config.toml
moe_layers = [0, 1, 2, 3, 4, 5, 6, 7, 8, 9, 10, 11]
lr_router = 0.00196
attn_scale = 0.125
init = "normal"
init_std_qkv = 0.0309
optimizer = "adamw"
learning_rate = 0.00266
weight_decay = 0.038
lr_head = 0.0153
schedule = "wsd"
train_tokens = 575800000
Below are experts of layer 6 (counted from 0) of a mixture-of-experts language model. Rows are named router (the router's row for the expert), gate (a neuron's input weights, with its number), up (a neuron's input weights, with its number) and show model dimensions 0-31. Each number is 128 + 32 x the weight over its row's rms, rounded and kept within 0 to 255. Numbers have three digits each.
After each expert's rows: a language model's description of what the expert responds to. This comes from a sample of Wikipedia text that the model never trained on.

# expert 24
router:107149176120148098093114127153087175143132118145128137173127151109054138134152140176080078142138
gate0:107115089143154129157170127122156180123063091198100079198134147108081171120136100109121127123091
up0:141160151154160124156148104154120107094116170115211125150123112074165126108086030152110166201091
It responds to: Mid-word pieces. Middle and ending pieces of common words, especially al, ed, overn, tern, e.g. g-overn-orship, Eas-tern, injur-ed, se-e.

# expert 28
router:104133112145155127076152115138049066092116120131151176141078125147076168125115182166162110212118
gate0:077139130105086107085124123122124157165084153122042077111169094169099209157128136139172179185148
up0:114151128126109117099095112075121173153126153173127062163149181113119125153101136117164123146191
It responds to: Second letters after capitals. Short pieces right after a word's first letter, often a capital, e.g. M-ad-rid, M-ad-onna, h-al-f, s-m-all, plus starts like le, wh, im.

# expert 44
router:136134107107124102081148119105119089177150142192087129112081055136173093161169060135065143088092
gate0:169114104128087082199127196141163142128110120104092110072137079131186112083145156120152034157165
up0:179128132125149140135160162098085112096131165099145133154141121060156155092096088164099219129140
It responds to: Capitals, codes, symbols. Capital letters in country codes and abbreviations such as ALG, ROU, CZE in sports tables, plus symbols, quotes, brackets and spaces.

# expert 31
router:149106107128140121082168166113138073117105133118149147103182119121128124113160178139145118191124
gate2:144096120151126134193165138091112122129091127137066042133155160133143246161145166113095158145114
up2:124160172110126111121115158235077122095137139141155181144182117130177067149123115124135167086121
It responds to: Initial consonant pieces. Word-initial pieces st, St, L, l, v, V, con starting names and words in tables and music articles, like stage, Lotterer.

# expert 10
router:113153068172119156108161129171101157153173081143128134124125086139166133097082127200171144089115
gate0:117165177124160136151139073155171187111120134185115096124178110147130128086109121091099104151153
up0:106110152081163092104153128113097107051146096143185118125177125134122138137147166125117102190107
It responds to: Initial capital consonants. Word-initial letters, mostly m, M, B, b, W, H, often in names or units, such as McMillan, 1500 m, February, War.

# expert 23
router:129071124164210183122124164099156171131170126091132146151160115154105168071136165156198153121143
gate0:084125151160121139136147129087155112082228131137095097132167145119195114158146173174110119064113
up0:116159100080061144089154183138142097073149146138169123126095128140095064112111107089132114100093
It responds to: Pieces after b/w starts. Pieces like ro in brother, wrote, plus line breaks, table pipes, hyphens, the word by, and after, when.

# expert 42
router:075178146139137098121160156095175111147113094142140051134154143163122104116129166116174148137069
gate0:136121075128084168181132153156121100101108125147143130151121097162157141163123195156117118156109
up0:146142139163137146082132154088076156147167193105068177110151102033110059191079118143081148110136
It responds to: Poll and sports tables. Pieces in sports scores and rankings tables, like oll in AP Poll, collaboration, quote marks, score dashes, country codes such as BRA.

# expert 9
router:123158107133107143134132129111152137122155177174130128142163173171071200078130107197089114114191
gate0:104134133053071040131089104138127133074110096135107151055179129157150122151158160118172158096136
up0:119118161139208158112165112105072118181130164132072132180146130134110131073133108176085049110153
It responds to: Word-initial pieces, parentheses. Open parentheses before years, section headers (===), and short first pieces of words after a space, such as de, He, l in look, ver in very.

# expert 11
router:177121137203161138155154130129123137123126169154102184110109121110119166128125176113154092137161
gate2:085148176174105046172124114161135197153154120112132124170145104139174127149097100125132156071134
up2:062105116114123092155090112126147146114133109108101144133171098120131182188100154159138138118146
It responds to: Line starts, capital initials. Line breaks, table pipes and list dashes, plus capital initial pieces of names and fields like Gen(re), Gen(us), M, P.

# expert 30
router:127124169122066147089161137112084121139138126120031131183169122131127137102092099097082092145147
gate0:143132145172103165122168120080127133153144150135144153145067086164156049118088096178171091114109
up0:123132154057134123117132129114112135105063107093116136082131204121194115077128157136120139085116
It responds to: Commas and closing punctuation. Commas, closing parentheses and periods, often fused with word endings like es, ing, or following years, such as In 2025, and that,.

# expert 22
router:094143060129197161107171115188135121076079142153118087076147122150120137161166196133111137115160
gate0:138124106111154123079124146052148161124124138131101177127111131107156161115100120154131095198155
up0:126095124187139098122154164164215091048157139151089096109152172118186108104126123158098095116163
It responds to: Line breaks and headings. Line breaks, == heading marks, table separators, and the piece eng in Total length or strengthening; also verbs like play, work, into.

# expert 19
router:131149174086123109111135147144127170133135082083172164161078128137164109142172162156186109132154
gate2:155129181115113127202135128133139120116166102068088143054105097099165093127129108120067088096143
up2:138116121192147139165185136153121147122107133118184167133177127120116196139103146129129128143123
It responds to: Early word fragments. Second pieces after a short word start, such as n-am-ed, d-ist-rict, and starts like c, C, part, act.

# expert 20
router:121135086088207163125131156185180124119144120154145113142123081105155086099083089093048070125119
gate0:147148121190119154102086163137169148155141095127072129188117099142135085101167102168057089151118
up0:164133094120123148155107100140189142194149137132138123099103120148116129104147106162136092122185
It responds to: Table pipes, foreign names. Table cell pipes in sports and stats tables and letters inside foreign personal or place names, e.g. Hajdu-k, Portug-u-ese, Johann-a.

# expert 40
router:099146106106137147117089163140122092103110121111132083073118108100126121121135110108177090117096
gate2:142141118102127112184117137130163129158132138074120100139121098169093078123108199058107171177151
up2:127119176123085140097117120185144148115173132233077138097114150183171118128141115119095095105109
It responds to: Line breaks, capital starts. Line breaks and opening pieces of capitalized names and words, e.g. O-xfordshire, Eng-land, Res-ear-ch, pro, Car, in lists and tables.

# expert 43
router:144085136120118146155091089138062147128112089153158139129096159152135087128114154122096074109118
gate2:114076090126083119144145111069142075078107168157110196097171150128184107179112118101125122127121
up2:113155131148165119193122091148128137140127063144177145125043112112133185108168155102157149107118
It responds to: Mid-word endings in formal words. Middle and ending pieces of formal words like ele(ction), c-ent-ral, c-oun-cil, appoin-te-e, kn(own), plus month names.

# expert 47
router:075142134123120122199104041147089087120135123130161155135077125161186171138126110096149180120113
gate2:150089126104076149105127073160102146224141062111193113120118089136127166144108152104133133075134
up2:141125102088116142153219168151100131099174077106051099171144120181154128147090104143112102136160
It responds to: Derivational suffix pieces. Inner and suffix pieces like ity, ation, il, in within longer words, such as vaudev-il-le, grav-ity, vic-in-ity.

# expert 41
router:164106099111101123096097144082170122061116080113147112103142156045084094090169165142081137143108
gate0:132137096116111140117173067032147100158115175093147073128195116089130138109124155129083188176094
up0:091120182144109131098132129110119154132084105088146092124111173188105118165139130117202148119113
It responds to: Medial rhyme pieces. Mid-word pieces like on, est, et, or, ron in Chronicle and Forest, plus of, World, South.

# expert 38
router:132159118126109104091192149049100061147090162143130172083118132065150142129133087115104121124140
gate2:121066199113086149129113154125160147112101132133169109140142110067082094168160134081148088211135
up2:160099102126169159112205184153118150139106168157135174154122127116164143073109115136109153141119
It responds to: Capitals in acronyms. Letters inside acronyms and Roman numerals after another capital, like IRS, IMID, IL-20, UFL, plus initial L, D, I in place names.

# expert 34
router:114108142115134046190132133127119151142131061140101078096096113162118093143168108118102143170127
gate2:093160123171108106189135153143139109141070184112066112152141152129121191127147124073089111168090
up2:192079173103122141091112119119127051114139128145174133132114143098117131192151156085163150157138
It responds to: Word-final suffix pieces. Suffix pieces ending words or names, like ot in Plot, Panagiotis, et in nanomagnetism, plus ian, ton, son, ed, ist.

# expert 26
router:194118090144095126145063128128089165125120125175134101186148196149071142089107085069076075143142
gate0:056135137096159078172122188075100116101107138140094146159139174124131180191142165162093150130123
up0:188151110062121082145118129114170092085130117103140128136098122137112146154133181151225174096127
It responds to: Mid-word ag, h, month names. Pieces like ag in manager, Carthage, h in households, ing and y endings, month names like June, October, and Cyrillic text.

# expert 36
router:170112128060160157087162128164115065126146200108131108197177101112088066112122089093085129170138
gate0:157115149114089107141137100063101116175092105163127163089092115170226152137156156113095140160157
up0:180121124111102177105107151162054101147060117181139191141146128153138116170087152102098132129121
It responds to: Sentence and cell ends. Closing punctuation: sentence-final periods, semicolons, closing parentheses, heading ==, and pipes ending table cells or rows.

# expert 16
router:177088180185123138121142169127164159137145044144114115111158118135111075132131113151102192077135
gate0:172097170166120134066098134126077134144119107111191159148075110048119131121109190197120140102109
up0:089104060120176136095191114096158149156113110197051110169177134176156137085127143095164147141125
It responds to: Word-final stems, suffixes. Later pieces and suffixes completing a word, e.g. surr-ound, acquis-ition, inhabit-ant, plus common nouns like work, film, time, new.

# expert 12
router:135155174145084142100108136117089090148136164144110159148159119086080127156100067081076107106122
gate2:134162136115115113107105161111084044133149142101175115117118121129091161133116108139105114102134
up2:100100150153161153157127066080210132112111132112069181144156185128135141115111139110079134144166
It responds to: Function words, connectives. Common function words inside noun phrases and lists, such as the, and, of, to, their, its, or, between, plus commas.

# expert 8
router:131075159153093099141089133065097088074085131072153174207101119132149123147111138135130113135118
gate0:143121151081097139175104121106122126122149112147139128143137161098165168047067135146167172162088
up0:061175104113095182178116071164108131127147151133130121104093105164128033157154127180133078139094
It responds to: Adverb endings, auxiliaries. Adverb ending ly after an adjective stem, e.g. critically, originally, fully, and auxiliaries or negation such as been, be, was, not, more, after.

# expert 29
router:148156149132123118163152089172144103115172123137093101115165122096104095111157069119093123113179
gate0:097168156135181133175122073086106074133105189098122172071103109134122129157133129085138110162158
up0:109106120125128139189178110111145136148108077139191171079075136151123120093131102035119140132118
It responds to: Mid-word pieces in long words. Middle pieces of longer words and names, such as ect in architecture and subject, t in Chevrolet, plus month abbreviations and John.

# expert 7
router:143166146132167131128047097134181127096095168109200102115082119113128164144136161120111200118104
gate2:133126148098159063186130153151188135101124115122110159107155136116170103204161170113138123210143
up2:142133127126178132181097143075116143143156111150116132183118160152173068130111137180074100158130
It responds to: Function words, prefix pieces. Prepositions and conjunctions like in, for, and, who, plus word-initial prefix pieces like pro, ex, rec, re, often in tables.

# expert 45
router:080131119068122105098119162143177138120139184103172125153091113151156075108140098130141185179069
gate0:195100118136159127195128138141088103165118090128105152146071119165183195083163142168123149125114
up0:119169160125135113059158145126152120143096160144120169125158140139079099118140159116077095182117
It responds to: Table numbers and pipes. Numbers and pipe separators in sports and election tables, such as scores, goals, ages, and 4–1 results.

# expert 27
router:068151120125104111141178172146128179129137148153109127133118072119094111124121063163160130083095
gate0:084153135103079135120131157092131084135071109159105107141161095143147112134141131093096185113116
up0:120146152097109113119097154129150136131105149132160099143161101097095107119162090152159157087054
It responds to: Digits and Korean syllables. Single digits and decimal pieces in tables and statistics, like .3, 7, and hyphenated Korean name syllables like yeon, ying.

# expert 18
router:140134144114102160135123126170160116108155062084061078066127206157114137142163136122086096097122
gate0:076095110146101154198167120163091114153167134128126133123069085160131125080151110109104123102098
up0:038174150137067185174119149147122107111120097076087125136152106182112108067124157088118126103087
It responds to: Mid-word pieces, media words. Inner pieces like i, l, iv, el, ation inside longer words (Tomislav, figuratively, composition), plus d and film, often in music or film text.

# expert 2
router:117171126097170123170116132125127173125088097116144122119168142161038122150143152097161189115142
gate0:146138163141164119102163184151112070188150090125128114178171135112128127125158156086123109121081
up0:095124173137135110105133128136141100185157111126112084182145159071096112144177164074121097117119
It responds to: Determiners and word middles. Articles and possessives like the, The, its, their, plus mid-word pieces such as sh, ub, ch in Marsh, club, church.

# expert 14
router:139164064206128135093123150134102171164158091159148123086104106088177115140083151159189172152150
gate0:083185161097129129108114134065080153144107118118129180185114101102102145091128149156173112103113
up0:167103129108117126135135121146125099100169151173110141127127152137229115117084128134120136151113
It responds to: Name-initial letter pieces. First letter or two of capitalized names and words, often in tables and lists, such as Th in Thomson, G, S, Ch in Chancellor.

# expert 21
router:128100079102080140170138097190099174140147105158180101107077105138159081070139165110173101101074
gate0:110103192109054085131105143134167088143143136132118191196140070122112105121100132063167095092081
up0:150087152161142123118157102116101146102038132126161117159112185165078165105140155114116205119196
It responds to: Consonants in foreign names. Consonant pieces, especially t, g, k, inside foreign or Germanic names and words, such as Gottlieb, Uruguay, Mk II, Category.

# expert 3
router:118134117152180166162178105103178094146133181125089168132122172076122175160186145096128122114091
gate2:124082136181158163108118065143146168145166162143119103121087129185142102110110119116144119079165
up2:160156123150101080132148157153133118145084119148106146127174120116111149094171142148139117122108
It responds to: Section and sentence openers. Tokens opening a line, article or section, such as The, In, the, his, and word starts like pol, stud, after headings.

# expert 17
router:124125082118094148139155137132111117173123139126166114075146113136102156167158061185159139123147
gate0:132179118112094137149105106164137103054108128125097142157176122119140156088150132108125025175144
up0:146100155129144103140153073119092133162141116133197166114106122147135161147146125126149035076132
It responds to: Capital initial letters. Single first letters of words, mostly capitals after a space, pipe or parenthesis, such as A in Academy, F in Folk, P in Petersburg.

# expert 35
router:123128128112121116137107117093122147136123132146116137102102129140118076136079123145164109097099
gate2:121108119113118127138138107158064094094132105086119140094118105107157138168158200067100182116135
up2:174135075166133083137092123108120102091101124125125193078117165129134099146098142108144142104079
It responds to: Years and number endings. Year prefixes like 199, 200, 201 and their final digits in tables and dates, plus line breaks ending list lines.

# expert 13
router:116178109097124101090155106095098165106120146137112160120167123133137147104138086120107083096132
gate2:139099136156118121115117090103080156161120152100146125160093153167146145184160167129140093094082
up2:213131133130150141160113188108149094126105163141181141126164176135121106115108102161145112198202
It responds to: Name pieces, UTF-8 bytes. Pieces inside proper names and raw multibyte bytes of accented or non-Latin characters, such as Gonçalves, Tony, Anatomy, Carolina, Chinese text.

# expert 0
router:187139118129146089065161150191156103111115132148141155071178140133106193135096092155094143137087
gate2:111159193082176146131161056143144080181183136111112129121071085143146155109160108124132155170155
up2:098098194155092149124100141068111070163137114106137166083100164081177118127144116145122132127189
It responds to: Articles, prefixes, dashes. Articles a, an, the and word-initial prefixes like ab, ad, al, sub, plus en dashes in ranges, e.g. 2020–2024, Gr-im-es.

# expert 5
router:104119150116151179110085127124126119121139205098159161125088131110129137083063104115149159155164
gate2:170089115068158111132211075139166082193164116121132128155138095140161169159134121103113092091131
up2:155089167123152134102178091133116115198172142145161147151183108140139112115139080124134096088116
It responds to: Plural and suffix endings. Word-final pieces, mainly plural s, es, ts, plus by, as, commas and coordinate decimals, such as 1950s, troops, points.

# expert 25
router:143155081108143152119107159120137087073155172127146159148139134174128106086106129149125116182113
gate0:099075052129129137047105156155156085123114115157144078127148122148187093121148112156136170110090
up0:201146181148124119159172093137148100097158117136127147077113123109156132109139145104058138138141
It responds to: Clause-ending pieces, table cells. Word endings carrying a comma (e, er, ing) and pieces of names in tables, such as Schwerin, Swing in election tables, born.

# expert 33
router:137100151180149106145113119187120150127126090117128131172113145142135128085108092134150051075160
gate0:094141131186089114120099131141136141171118046119154104089152113181094095097079152109167121113101
up0:137152130183119167141085129089115193125103062106131116126182147144144107103054119137178118136115
It responds to: Vowel word endings. Final vowel-led pieces of words and foreign names, such as e in Oeste, se in siamense, ance, ge in knowledge.

# expert 39
router:076134141098144136178134153177140094153165161151071117166181111119124154117128065100136131077124
gate0:103132129111151132144135131073133152191147154097123163158141060116176109118149132037165162092130
up0:073054062163145096099217153091142117135125149154173122109109105195110089123140136052123142161148
It responds to: Inflectional word endings. Suffixes completing verbs and nouns, like s, ing, ed, es, in plot summaries and music articles, such as feels, sells, singles.

# expert 32
router:135147159077096192123125122086126094139070156147156093142103135150122166174094127107058132138116
gate2:132200129154167123106140109175185129108117143147154113112116139157111126095134124160141136103132
up2:133211125105144135132106129146210148122127105129134100128171143094099203167146134103091182153149
It responds to: Verbs, clause connectives. Auxiliaries, prepositions and relative words in narrative prose, such as was, that, which, had, in, to, especially served as.